From a checkpoint of a small mixture-of-experts model trained on Wikipedia.
Size: width 96, vocabulary 11380.
Experts: 8 experts in each of 10 layers, a sigmoid router.
Below are experts of layer 2 (counted from 0) of a mixture-of-experts language model. Rows are named router (the router's row for the expert), gate (a neuron's input weights, with its number), up (a neuron's input weights, with its number) and show model dimensions 0-47. Each number is 500 + 25 x the weight over its row's rms, rounded and kept within 0 to 999. Numbers have three digits each.
Before each expert's rows: "mostly gets" lists some tokens that are sent to it at least half of the time. This comes from a sample of Wikipedia text that the model never trained on.

# expert 4
mostly gets: "ed ", "ted ", "ated ", "ly ", "ers ", "\" "
router:536501484472499519511508498508503553477500511472488493498474539529539474504513500525535485498529490505498422509479553479539484483509496469517466
gate0:454475487508501514525516485525462518502552527533466509481485517500489450484507513502497508515510546544500477528505496515508547528523485457520510
up0:503500494508503502490503465475489508495508484474509488486505509514469457476481456460489485508507504511524559531508489456510556491465531482498494
gate1:539501525525488490513544500497501527466542503484540517484526486495510545516452512501447495510477514495503576523527509526515493517532497452455511
up1:463490482493510508539481508530460478494482526517514496526496493475501504504511540476488483488491472458562482490479470466539502474486498476542462
gate2:521478514491470501535490470463542494531519483501490519524501518526552525466524486444486547510518507475482481525431501497530501457509493505534499
up2:502450501482460543528507513483496489470555490503502453478509482506468482452463511484516472518523490467494503493488507477482524513475502505461500
gate3:434487563512555507530505514528490522536527515515473515494491511491504508482497492518546502507502485500520455496559530455528508493501484467515536
up3:525486477524488504482507465495503538502468510439469520512525495484551503545505491522561482434514516496484515457530496508507499499568494505487457
gate4:483508526538529506542511481547505491540489500476457518521515553548493510483494477520459468458534485462504479511487531497481474507497481488482467
up4:489489469492468539489500506473472496531543470489488506487510495494461521518509481459483526514455521492493537507467501491506480521501515465498507
gate5:507538454524513496503494525545528503502530532509526472528477489528493499536510484489519491493452464534494485491537509472505464515507503530508487
up5:484489458493485458485462502519517519526522502488510470548452469490491502521490496547525518493510567520509484456512516492479502503490482503527490
gate6:466509501493516488508481489464480501492540468527499506517519518550512481519471491490517513430535485441534512488484473482482503482528488484474515
up6:511507512551479552448480476495526498472519540487451472499479533478471510483532531461474501497477489477492505513481481478498532466484451552490501
gate7:538531523494514497501478524572497492478496510486488487503521497497507511527436497534467488506498523487497513501522495483486483460509546493538488
up7:537485495494513482528498527462510530505514461532525486492517509538479465481519491500495521516479530529502482464496484468506514543506492498496493
gate8:535508485542521489483499510460458471550497471490473545517542479470531481469501481518499486483495468546449517465509526578498520489530508482493485
up8:473557493493469488533553484467500464465513489532516537502514496517509497508507501437557510477521470480502504537467478507441530502482503502477505
gate9:503472504489515472530532489442482468508493491488457484494495471515543485455501495526496503481522515487447470446503541459519475483548493469516481
up9:506473523490533486543469480456516510495521507475489491487524478467537513478495520516480506467463515498511549477529522498515509480494478498464480
gate10:457494497521506491453488559492512509516449500507475491503483493474524491519520506502521472488513477513506494478452492509504503468469487515515476
up10:533507417516484477472512494511505492461517454466491514484454477502469512493521491475497512481483491477525531462499481530499474541525505460501536
gate11:457504509508498508473505474493497439490513451510513541519445513526510475482574483467491498494514525506518499502489481497512491497486506542514499
up11:508481529474528516523472487524514471504501519487431476526455477578467542519499458510516485521545512535508512481468503479494499532480496535527467
gate12:524501488468479545515497514505472495525468507494452544486545490475488508448535529516544514492494530470477453476497492522550468524528500514526522
up12:490507537486471559541516439506507526509483509497462532434496528504517472506441466487522521482490502495507492462541474519457508461488474536511507
gate13:500507483463465508507474490560524507481550518497503482509489463457479438498531483481538504521497505474513547500510545480508507485492521458489525
up13:520508513520489518505519506506475482457501493523453492479495488455524508528530496450510507516495498525488547516503505543465526479487520464501517
gate14:470499478517449549444488460481490525544494468483521448468481469551480487524532531512495492487510507512470530516474507475519494451503516491499476
up14:486494485491534535486527521492469524543527498451510512458517533486475479496493493541541518503483511544521497468479528462507509503464512516506505

# expert 5
mostly gets: "from ", "for ", "of ", "which ", "with ", "In "
router:508530519464464503498466484509465526486500521472497545478502516528533507516531511506490492498480500524503482521494496546538508465521518497486457
gate43:528513520530470537532493504521482525469487545570495520484505485479501481452530489479502482482467496510475485529476499474499476501495490478492502
up43:509513500465522559490446517462475529488542476514481503524500459492512477493518504499507535496496462554500507492547460516486499481508520515523525
gate44:483504550500516524511505504517519521470489544505491508526527488475504514503515512518545520505514489466493469509517498511475469539483483501545515
up44:545481477447513505492524552457512521494545499512511501500489492547469476448471478480483508480485522476522503470546486542532489541482489461501503
gate45:486531478489503524528499495524507500511449520473483491488467499502482587495468503482537476515499521461523517537508543487526492523474500566499468
up45:510500530470518453523531495520525547494502500476543464561466511525508485477491501534495493486508473503518489474488475537438462492488479471546485
gate46:486515509498476458492502532472536506522461467487536516478478472508510500503471498523476528536489495506558529522500491520545526522478536496530523
up46:525505527507461513529481516518501524446465490483523493516499537552530501509512491511481460500532473498472512467494559511502489486513491545527464
gate47:510477520518457491446547506475434518504531526493473503513521505555540462515514478485471519532508533502464496511534496519486522500519444538498516
up47:468551462466492502517484510535467526515499501502511465461524468506487503513516571475503510518515502481502495509513509444523503488491522499552495
gate48:497481527491522494489497496454517460534458488529512476477530491561488460469471494493548481518499499505497512508441495496497539501538502511531520
up48:473489504445512475511489514522492524491472512468510501530517473477562469539512556512489513484520483485504498533479497507502489525459487523493519
gate49:463526494475483495510509503486523511501473514486511525498449496451499508481473528530542456458503519501497561490513485516508513490572522488519487
up49:524512531514565487476482508553512495503483509533497480520483478548479535495504493525522493508493517481525479529451472528448509501457541486494496
gate50:498520501489486499535494478507533518475543485448514441476440474490523483529483519520498511499467491516511508433521475490477453488482501518495470
up50:502491487515461508497544517485469480518504511539487501495505528486473510507519472498472497505523524513560542564443497474503521527491512507458497
gate51:497511512484512512502545449518511502510516533480485438549472523470541479506509503491509510494465518458501476528485476474501476512540483510536526
up51:492491492480541495500484507522527530462500533521506491482493528460469482483464503487491524458524481554471505474509526528516528455512497477511478
gate52:505477457494492502525516498479561491510533506491499505507491486495514497482453449485477469506515454520563478462502518494492522508508484529473506
up52:487507536465461514527499482465475449503477511533469544490500515516515502535494507519461472504527456495499486528533508482485462477524485486466503
gate53:501491487528510455488533502511470580500517530486493522478497506509499521541473500534485495533503508488542470529481546505482475492534510481481493
up53:499517468528483495454474505466488479540509532496485485531539508508510457516481531490499522518502500500480470527536480485515531491498539494495513
gate54:517492465477494476494517476566503538476455460477547498525485506478488511557459535526479496499479499485485506495494505477471505528521527509482551
up54:485523480521507538511471493495546487522461504521475493494545470481451521482499516470498527519561532529509483444476511434510499518476524485474502
gate55:496499497505479493501471520481476518556505494508513484524527500511526400507499494471491526460524544468502464514499479474481487496485491512522493
up55:504526514500466520488513503467490491459468498552502479495494501499478463497491523521495483548463500518502508448561521553484485520534504502501545
gate56:512482481481520500484492500508527453498490482513484487526532507504500449491460471527564538503461507452499485470507465461491527484493518527501471
up56:516478536467492481452494488522507463466526502517499494506455515482485488501500550525458503535498511514501483494465488515513472502501467481520486
gate57:494523481497513517548550505517479488507484483497460482551483506533478535504506484506528508445490513494487442503504478448482456538485510530522509
up57:483505571492489476469467529490504541489458503524481502471497463512513510462467499498485521490493436524487526508510525481482517511530489501528506

# expert 3
mostly gets: ").", "um", "her", "season", "als", "les"
router:471477532474486527534505520492558499491511478511500506492461555530500481527534541520500477523452544496508505546455514500524510483526498486498482
gate0:484487471485525530492525503510477472437493431468539479471479459510532497530506529483509474505526500497500518487515531504507468468531528509509477
up0:487524491474480466504487470462562516503542546504524534530489538512537480461479502500526535481545477498481483455457518500517547524508527497464498
gate1:527536492527468493481542506493516512519497466502486562465473466545502493493526505487481457528490449505467485499464446504478543522517502503474472
up1:508525517520518497475523486509477465523518484486515526503459450514506533502504473493576496511520499510480507486531539497513519550511490509482487
gate2:509538516507510491491498517483527507525465482514516515480527550487530488519518459500536509516512487494550524512505562521548476514510505490469488
up2:507497505493514514548513477508480460459515474462491481523478498504511498505538503483503480488531502492476535498469490527570501508505497499480501
gate3:502514476488468494514447492524501453506469508519510550488513504475543507556450486495517474512515497464501500512491523500506511479477497532495562
up3:477473510475503493502462531450472529488518547502494505512509503478518522511449521546493507489459564504462500533488551489505472510469506481487505
gate4:463457496480494492501528502542501536485519495496473529477506486503471496497441470506531497501527500478518450501511517469497507530498476551515468
up4:528467514512548522513505500536529506496512473457527532495513520566476529496486493515487523484514499484534535507519480509492471475504476499470516
gate5:481493529504535526505490507451487533455466488489482469503501516503489483490499544471492493497501497481520483519516521486479543487501504469502493
up5:507496518494483491508564472529503481540485448474490504500509542523496478467463495479498484505492541500500495533475452525528448509527473510508450
gate6:481508528543507464573497542509513474566462464497530462466487522504500493472515516512511502512552509516512504526497472493501485500507487481471504
up6:545534468547495460512478509540512499524501478477506496512486538516479479493540558495510477514490479551532494501481505515475537439478484513485510
gate7:505474500469459466476484501514502495487490510499497511478449489431489451507463522462501494481498519504487424471505528456499523505527463477465489
up7:511485514500482449504464562490559529459500473530548485477484482514500525494514564531471504497498481494466503541489474505513467491502543500550514
gate8:464492489499538533482469482528485485515510431485493482485512525516537515500476519478532467515488528501544490495534491508499533492521498493499505
up8:498531464501501514509487510483529479461528506502459537499478490512484478507476491447496512538482530499479508451488492549490469456551474473517495
gate9:496506471526560505519473453525503498503471451470539517495537514523470510461549488520514531528445519465517526503507470541464521517507492479527499
up9:547537494520464527532513518529504517508566487502520531485471515469528463498537467531506481495575483503541480479518478448495498484496546475475543
gate10:524500495488503532492513513527473520505471468530491517513519491473466455445552500467515474501544486522542498499484481552500519519491503487526497
up10:516440468498519520463517510493515536477556486505519511473520506502495454494567505505488475525480498501543545500525458493483499550466525487482495
gate11:496526508549495533503525505513483465493518474489458503530501510496497510484474541494536511550502510490529504468503543507489539504458494508492532
up11:507467518510549489445519518437495481518494475480486516497492544534505504479504490548508487470511499513444561524525531498482514487473503484522491
gate12:478478491495460512514509485448489532543534462486471483492490493522458477504517507448478529453488495489525521453519539483518522470436460478506482
up12:464473512503440463544532524541451494474483470512517513520508496520526509500536505548507481501505482518504470474503535501511497482506463467516528
gate13:457463442442518495500492511495523523460503536494519514481500484523488506524443506511506473492473520502526511524479471483509492485517473520502458
up13:487464534507529478461438515458484511506488495532454491511500488505512542498516519530462484500534529485498545479527524456513501499530508482547559
gate14:500557491478473536506521466497466539533547520527493527507564506514495478499488496444498506531496511529488512518483499482481500495475505514479499
up14:468487473512480529522533501521500494468506532468479527484541476551514528517536507467500535540501537519489504450474525483482472491481477537495538

# expert 6
mostly gets: "Ch", "Re", "Ar", "Par", "Un", "Bar"
router:527536477499490545505483506524495493481468524460486504542481502529492464524549485580496506489439509515516485530494508470501501508520534500486474
gate0:525507476511523498496516498474500479491502551522464501460488499524485450486423469483495490536517497496499506506475543494452506471480544467552493
up0:480508501523514485537516471476470493511470517491478496494474504539466490505451529537526477548550493510508464542467523451505504543491488497527515
gate1:554501486478506516504534509466507456527510508518491488516491542503473485492529512494476507500517478541462456497495502450498501527457506489452552
up1:536502478532510469479508500490488539480491438514513512494527516493490518479523535477468531537482488484501517487527470579472530518507505489495518
gate2:483489491482475550478510479515508492517541535482505516474497496506482467462479552523500476505533510497500524492525504491468530481462518523491494
up2:480525496491553490491524499479498513477480495513494520452524519488499536482467488508498507472502534501512533488513538527495498498558486515506546
gate3:459507532448503489486482457527475534483480528526487502531506500493494509549505501510540500526464512510485499485554472444513506512512479515432541
up3:471502512488483477535474476520494476463490546486474520495519566506479497485502473542550479485484493520506498461509496475491517465527465508549560
gate4:526467472503532502544541465550523526520511496521532503488468497532501432505501506515513535523476490503426488489451466483534512516475529490464500
up4:476523509501493505490526459501495483509534478510487490491541506521486517416514521501485540467470528510519507479522451501507524515501498508496527
gate5:488511547465526505460491452466472452484486465473539437485481525521491503464520494481526527500504487513493544520497538520529493563505517513506560
up5:511454518523485497526464522530525479531511474518474503521437490472519482504451494486464488518531515452515451524499491509470501461550485510469505
gate6:464491506448532492527526514509487477499488505447531494515505528502480520483442522448485489491508458502486546466511477536465449476519531537498487
up6:479463508516475506519490494495497511503529527466555510479484473526476473545510497480533518509523510456509530504512473490499506459460514535522514
gate7:471513503489521516480470567509468527528484490521510530496515500527482490521548495489501542478479555494546511495492472477468472512523530488532488
up7:564497527519481476498510543490533520496466514445517488527481476523519516497561489502479495530518487471537506525492468495520512542513516492471544
gate8:458503475482498471497516505499524512479516475506490506452543484491486517508531515516532508495506536481450474515483527465479517468468482522523501
up8:508489501507534512475524467471482514479499525490515505465508483515468514489496531461475467500483528428532530507484529481457479536493460486468514
gate9:498467498467481506540474486519503474521537516503457471506505505497494474462488501448479508512508493537559509537471474478461507496464530499479489
up9:503483468460508470505512448497497503492555534507494504531493537534453445514478455516497479496516512455532471539534513489494495542499497532524521
gate10:472500508497502466509470500499493472490505520496519514512522531460511486503484513511564465514506548467476516502477570492478486489461450492505461
up10:485520494499444531491484534470524503465435473461518462469485488526480490477516515484484507532468530513494527505448535506492502495492507504450470
gate11:455506504487528486491541486483509464520525476528498493489485508488514519468474459460491508494513512497504476490501485490481514524528473545466520
up11:540494524514524547486477516490524499467526474500539492504493471515464462508526512539511419495463494496502484517460523498537489490492500491492498
gate12:499482495476534513475509521499544498479507467534465524511529497478531498504461457491509471547514528480528461515495497471491508474503506524520453
up12:470475495508526479493489467517492522478470490442502462484477526485491503501527530487508509472499483505474540481466440518498517483484527547440507
gate13:523508503457499519489484490486517525448494498516492505463455458503471464491492476519468526448501510540532475506469521489503475511493531477510524
up13:501555525548488478476519514493520519539442484469467523485489490454504495481489558509503467504487493524459475526527523479515465535481538476507475
gate14:530500501536509545510487474489489502514553535492490528489526504515506496485474502486487540501474514511531491491527505491538524544519484473514501
up14:474498518500473540492475465433510463475488463523507506482510496543409539510500496494492497504511469490500525524515493505518468509514512476460454

# expert 0
mostly gets: "(", "8 ", "3 ", "| ", "9 ", "4 "
router:460498538455497507517503547513514522501510484447491490506489502537498496540523517524516491464485513483483486509511486541490545509479490434526478
gate43:477520488500484547500499519497514520480512481534520522471500507542507461474470458498527503499488465480530480472448506562541496511502483515477526
up43:517524553495461454513457511516500508511475508540511480496493480519518502541459514529515449448523491506483503500463499497523509470530518465493492
gate44:507484453439482497441498516477548462488524487518509486476507466508496542496486519520510510484470500559505523528520492489511506488451496509513486
up44:502446474473484511535502521489551436492503476533506481476515482495516491489480500491474518530492477489496545507513543528534473512483481509469473
gate45:515473547535467479466507485506481474494503532460525519521495503482445520525524461500543499493488511529474509503527505511492504465495491534504497
up45:487449461490528516531499486467521532466467513494501496473527507512507455483531510495471499508500518480516472514488550485495527535478508510463456
gate46:501499507509494524526527531501525512489466533550497465488501483499503515499500530472512481503516504545538524516507509539526506488546500527493514
up46:479488508530488518485545536508516525472485487544513484504459488535522523544516475482504484471531518522521512538539504510503470516530496535510501
gate47:479481458494494456503512478479492503502493485465501538526474472554513504526501485508492483513494450499488524519423516491460589485512487530502475
up47:454497481479470525500504453517519501464465506474535513527499539529514511544482476535506447543524490511461551459461478470517533444487506509492505
gate48:540532518525549505544466497511514504513528507515501524486508505523528498475530500428491510520485495516534468459454525513509478478458535477512485
up48:494534514467499513513491474503461529553431511450532508493503507504495495507459477504546502512535494502479527502570505525458494511537492522499484
gate49:455532489522457499456536462483459490518470512484525498459515501510505470550513485486489481506473491477505492547520482527495526501488462541491459
up49:528512525482514474522520449470538493525488506521517507468504536507487521476504505499509496533429522512516531472518515522503492523546512495483510
gate50:531498482490535556529485485495560521492568462508501505515515507510522453516491532469522498467491493496510524505486514447505527474439483496481476
up50:525436474532538520515511449464549491473516438491505487485531492472517438501459525479494464484526480455539474500507516460515456491496480504496513
gate51:495490506462526495524515532522498409457501510483493491492499488500529487529492512508454454455500474515512482514499494539505511460485534540484459
up51:568433514522506550515485510470541508505513474465503505482527501514484504507523490491504520492467514511480474523534448484544486526512466491533524
gate52:483529493479518528479505489481459469495479454540474465484506507492489523508481505492519514487540512513545534538470495515486494507517463550534492
up52:486511497522503491506508446523489530484533483558537471445509510529525497453523479480505470531533512496489457507502488515483461472504515511587496
gate53:542519543514477515543501468505484470471539471498491556488482462457488474500490459482506541515467505541494466501489484486482511502480510484478528
up53:508497495446476520552476482521544486480523497540485496499540512519500528540484510481538525536469503495506451506487493521544509558511512485471497
gate54:530505490472471475508509509508544470485483535499491484517520524485511503488512528447475471516489536514494502468561441518524514489529496488514497
up54:464464533519479496498485512535473501534510510516518477500502492503489499513528463526477493472519460502544492462493553470512475505530516511527519
gate55:475541499490479507524499477491501512486535513492515530469487459528514509490504533544470527537450447518515472458456503538542454533526495504526442
up55:461531480488484551506476477493552504453511501538498512493524485466525494474499516483487519499499506527515498464481474466512495493503505512514500
gate56:535497536533517501471486430551502485548468493527486551488546531501508559509486498502497497485497500488491489513456542516481549499486505539502493
up56:522481531556501519474495488529517478513479510554491536507488479473516493472480492511498479506502523508525515525461508458446550542536506494535444
gate57:494494494463491502519496483476507483473477519509527483528551477473535458503578542461493511456493521508523461495516491451515493488494520501497531
up57:526458513461498502488499491511473466516525550481478507496508492481498516500505500451525509453490527517482538478508508472519502500508476521443546

# expert 1
mostly gets: "== ", "ell", "See ", "^{", "=== ", "ock"
router:479518463492486549520433516526505496495515463528453485487465488498540517540520499490534442471518495508495476526476519452542524535507549494466494
gate43:491537477536508567534488521502487528522493504537482509513476507485486484489547524477512513461498499495472480531518523517531482507490504514464546
up43:458535514503455480515498511483465472496501480480500520496513479467495491490533513556514518514524500496517539516462507517512476498461483526550500
gate44:435492545464501525521499512514510492518532514483512491483473531502494465508455465510505512506493476488519512491486551474500500470478498491473549
up44:488488514501476539518434465486496513484469446486557544500505498504499479476480505484477493462524493510496583491466507541520481489447470511512509
gate45:484522514517515498533484517498473466531513507483461507508509497455518487524490500483554468515528478535477491514502523481486509530440468468511515
up45:517480489470517501521472523461521516476495519516511500484507490541472509429495521483446524445515551494478499508508511498510490498473440457536510
gate46:475522506522517515500523482543500512475564455508502514518455531491471464509504455480516483531491497461517498487536511519497509482490451565526443
up46:471495490478547514480533497513538529505490509499480572489510471506507543530482525504476501481524479501485530542484516468492528469496557480507485
gate47:481467543532474458502506506506463457495473532495502455527499473512453522501532504520421495475506474503498499454455546486478542490489519473487490
up47:478505499546470483483484498498459509521484489500539460503488471503500471428499508429517492498534479510519475517498470472463514486492483486493516
gate48:502542496455496488473513484473506500517490518509528480508507469460508504525511468549519485513511504478486499498508502511500503554501488451448508
up48:473566464526475447506500521484509495485561540511487468464485470475572495504491487546482507510511510459491518490500515475479493529524533441477529
gate49:479524506498506478426450517527517511515527511523508540511479470484544502526505541512481527465492508499516488476533492513466492495501530525495490
up49:493509542492488534490504494540500467459500516500515447492491454517507504523493466522473522488529504468473489484449453473455491470484521514512482
gate50:516507450508496474516526545489506512502538493521489499488502521488477537515524472533533473515526474431472511529467503498507483566487552490478465
up50:483522527496540553517539488494521487499481511497488472503513513524497504492479565484498510507469521514516439489492474490498504501458478503556520
gate51:515493506452471531523535528508507499529492498562514484492527558514486497496474448468532490527511506553535496480501486525499484543491478523485500
up51:532544504533479450551474513492503521513499556513508509512448514526550520501507464466477475521517488488481533481490464513481526515508464532479500
gate52:489465485521489475502491530484535471458534498509480517482505485505467478477517494531488512476517447518516459486493499502480518520461531431510541
up52:507512506538479509500534540450489493533547503482501508492473502533481512498533531508438518548496526495513510490443509519487532480473502505518502
gate53:467509549521504503495539474496482479498502467454508528464465501492560506521481488480549467489530531495501484466534501486482513497475467538539461
up53:523476474519526487501513496502526499484510476503437551510543521520471529519482504491535484476471521547488473539536515503489496487495503510455465
gate54:479473468461496527470447506512517495500503494498475494530529482474491458518536521501451505517516479488496488520512509544499474508554524487522520
up54:538531479492510488480512529503440502512497495516507483504469504445497519478494515559558496486461480487455502493548474494517555505533495509535504
gate55:501548524504444521531454495488512474498536541523493533503504546458486511442485502532505451507480517520514540503494490461486530482489545478491531
up55:488505449478504490501493534519473500514469467524509467502519478484505442508508509508504548479503520508524477545506491528509475519528506535481465
gate56:503509534519481518508491479504550500490513567518526485510468562516479515491523455493519535477507507500520477461509507484563511488528480515479476
up56:500538490547462517516459459492455482494488458472497513500484499503454513485492514521505444491475485518528509493509491482454518487460484537496482
gate57:486547484458517518482493529502513539468544489522488498530494523549533517519525452530513510492499486500464496525531481447524448495475498546474558
up57:493494512529510472528511496521510474512484503527535524511507554490491481536523516497490492545561464563486505479495473505528494519479469473480466

# expert 2
mostly gets: "He ", "first ", "their ", "his ", "this ", "New "
router:525520521517490523481487504535478477505448540464447528491496541510488493487492506520501474535481464511496491498526514544541479516524538452519476
gate0:513495503500520472492506507510558503501533480457505516521506467498539524498496498548516471477473484511523503560465504526474535526528526550502531
up0:510478483477490510468515542541474537520542470515484459520489462527501495511507502485469533485478513473481498499500523515531473482497489516477516
gate1:489501460514531561488478506531505488544469479515517498454477480519480547492576480469467522530524502496479445512483483512473508516518511482490491
up1:477524494502495484513499470476482437489502485474449467516502536530520464466477541449496462507501448534498484490503502484496499506480497498491492
gate2:530478450524498461534497485480494452477514539468559500479492513475520466496530523510492506528499537503477502506467456541509543503498486490512516
up2:516454494511510475526484471504467552487488525505533451490516539525506529512526495458491504519505539541522500499478500480524488518475482518530505
gate3:505507511522547524480474503511451522477462461516499496484524535486471525482527487456516478537532534456525494499504484509496479467506465500530503
up3:480490478492465495473456520457546462508528480483465458519529517510481499538471475500502489450505449501517510520514525523471471464486502528476482
gate4:540480528477513520460530480492509519546502499479503496508503482480483479498502499534485515540513508470471464519494530522467513507446462516466513
up4:484501505482513472519503549515564516500468532467549475499519496472519483535487482517529537466526500512561496500494548491514470501505539484448496
gate5:510475510558514464458494499489497521498505534467531485499514502497473525531509497547457505496526491522481540533461541506506502478523526521483505
up5:505478516485497524515545492530471506514512519545515512530526490474521526492461441471522487473529470500505513505495449499481492486494482509534496
gate6:530518482502587480536526476504516490514512500486511500452483507529503524513471520513547561506512511518524479482487485502498524560505480500499528
up6:561466484512523504508481516437522497506530514459472520511497524495497508505492492474485473475499443532504516486516486487523487454544513478518462
gate7:504478487491537496514457480459489510509470471506489535483501494500471559503485533501559511503489503495482486511477520541525503509553498508508502
up7:506522473465454472527484528530502497463530497491555491524494469491484450488484507493528499502486477459483527547498535496522504548491494492464514
gate8:507491533479466509472511541492464479492539496521520467521453521477504546495460488458490537494495444457502536480500488517494518504533513511502480
up8:531507534497462468516476544462526459542474501529490475519489506506551471494483482566497505474518519503473493500526496475522507500507488464507515
gate9:494529485494499453509510513508532518495494506487541491532474492455554524512503509497472499511480504469471466493483508467499529515532510495550491
up9:487517500494522545445511506506527523512488496469508531506515496479512561477481502489464535531496521524509480432499505516533505543466490466479511
gate10:533499455460536480481496490446516533512525522451527486526546514536522544526485511483457473481505497509516472468462477480516501511551530478480516
up10:535500531486492514512502510487477473518520487531492495505500474459525501475485525526489518462515502530511521477503455530492520443494473473481528
gate11:517457522504525444459488516514493537520479458510519521522498453507500500495467532529500523492529506474495544477505553467497503537469503506514542
up11:552496491482541488495519534508570521459535499499503564497521559487490487485457475569492497506500526529493498517507477507483519477493490495506508
gate12:484507495482485547499486519496506474479511421527536494522469474457490483489498476527448513484526516497482481499499485475473532506511467525534485
up12:502513505492512514518506463526469523460489550501518482481517474519501515513455520537481458459517462493486497492522498582487513491520497486510505
gate13:491510492459500492528554508484512511527478509478499507473511477510521472503524458513550488492494534504501510497485488498515476559493472530457499
up13:467503477486510498538459489489487542470499513489501464515497496507430536506479479489478507548477502461524509478485526544466519461512477488483485
gate14:480477513475485505504524494531511503490510514524511501479466554507490479518479461521559467511481471505522494556486556517523472534479523506487490
up14:504505468462473492488509517490481527481521461546504495455514469475495489428523483504491508464484520503486507537478485506537447538544536469523516

# expert 7
mostly gets: "0", "°", "E", "8", "′", "$"
router:508503523497459541488465493505508528510492475498527515520516549508540471480500519503513503522525531496503501523474502483517554468472485470534467
gate0:476478498511456477548460519539491490529504507479492482529510537476518492465473442486501536540467503522527511450497547481487492486492456509473508
up0:474486467468529501482533502495509495526493503491474466476550578445512526491516483469475522516450492490540512483535524508508514506483490497445465
gate1:443453475484530509498473520501503484506509503565505481510450551485498512534500504496523503466485496468480469527464508481513529478496436554479501
up1:518489491517502510519487477525490501481518475520457476450434531483457504519561514486506471520532525523455484499520536511501545530519509510559477
gate2:499516483545500503474459493473483482534475524492505500528437496525511485540540448510505490482551499520468480487471491534492514499502489502517528
up2:510532531459531517470504486478514517488561489471493515487506463547519539567494436460483516503461489454531506499470491480442513543550498519505497
gate3:533502491488522462524507523484482555506458527498461442470529518471497504518474523467508504446492488514539517516502505557504532499463523489473475
up3:493491481486472502459508509484540515471520501547528528510504495505491503483490478532515480509521528478501489486492486508491495485564506494475531
gate4:508483566532465498520512453509511519501472495518495463520491464526534473484527476491502561482497460511508466521490503522542489472514507521499519
up4:481504518501487492497501488517523479487454514509501506524536533516509475474430471556525508506542524513526479488494530493474474495525501484493518
gate5:461461507469480477468467524507488521452493479499506495565505483476500538507493498500495482490507518514471523525488463528508498485491480493514521
up5:512491487538498523520494501521508488486484538503481497458446480530493499505470496502545498532504526486494529498520500484520519524551522498509485
gate6:494474514491519569486505518498458476482491495513520536519508486527488487478519484514527494519497480507494491449523451475510499508480487476458513
up6:559521536533492498503518484511539496548473527475484529488481513481507538564487506507458469509486486494501531487512506499474456488537496498457497
gate7:496500518514527475482494540551476546470512478504441499515475521525481513473494495524530507476498486489507506479471558460504477492502531527474478
up7:503511483505526490539506469466478518490491509476522444501514551528520492509511509433424520477460526506480539471513530491515514479509472534494475
gate8:517500537466478506522512508481485430520465500486514469514570519455506456523468466444529508511485515515514538505499498504523545517496522459480514
up8:555499489501530517468502525533511506535520477504546507527488488513512486515466504450550470530495500472504460502521499487459491500516501503533484
gate9:463488526472456475532471515500474501534533444522527479520489517531482478521504502520507520478499513516508476528484441501523499520503531469543510
up9:497517498512550533480497545511470486490485528485514537515514489523523530462531487485477459497501493502537519454491483485479536503519469483517547
gate10:494513528520511426522493495505500501508484471496504576492512461513517541517488523536504514548481555489498477554477490504455497496528493463504537
up10:518476492494473491485498536475497500505497480509524482529502470486512501505519516467446531558481422499473511514514483526429521535505547496500523
gate11:544485497503492511504494472479463524467470486472506528506483523490485549535503518514447512459509476527479526481510471502485525511501556497532517
up11:471527477495510497473504448521466516484480533492469536486491522467531508469468496501456503539531484544485484507549485578527486469483512518529505
gate12:479500515524523447516450545514509524507469498535514488515532496481534470524516482534501487509516468506498546524466498514474486522495494501479542
up12:529486509497502528497529507499479513530526498503457522566491478515469546525508505481501469473534533464531521493520517477501515496503531457511515
gate13:489491489487525465537505569490523487517527457444519507508490501504516517475483510484530447516426476488470527496509486487474497479464533480523493
up13:461532513517485499460537507488467501477505501544480481503501501480480490507498499505463507461536503514519463514506499513471498469486517467468540
gate14:481481527471479440536460481477514538509473526530504531465476525457523512527529466515463426500485497489516443494515511508490549451488515477514554
up14:505499526531510507533515484530543516496543510507493471496537550529483448471449521511553495535507537529521493501511492455518534508521481495508521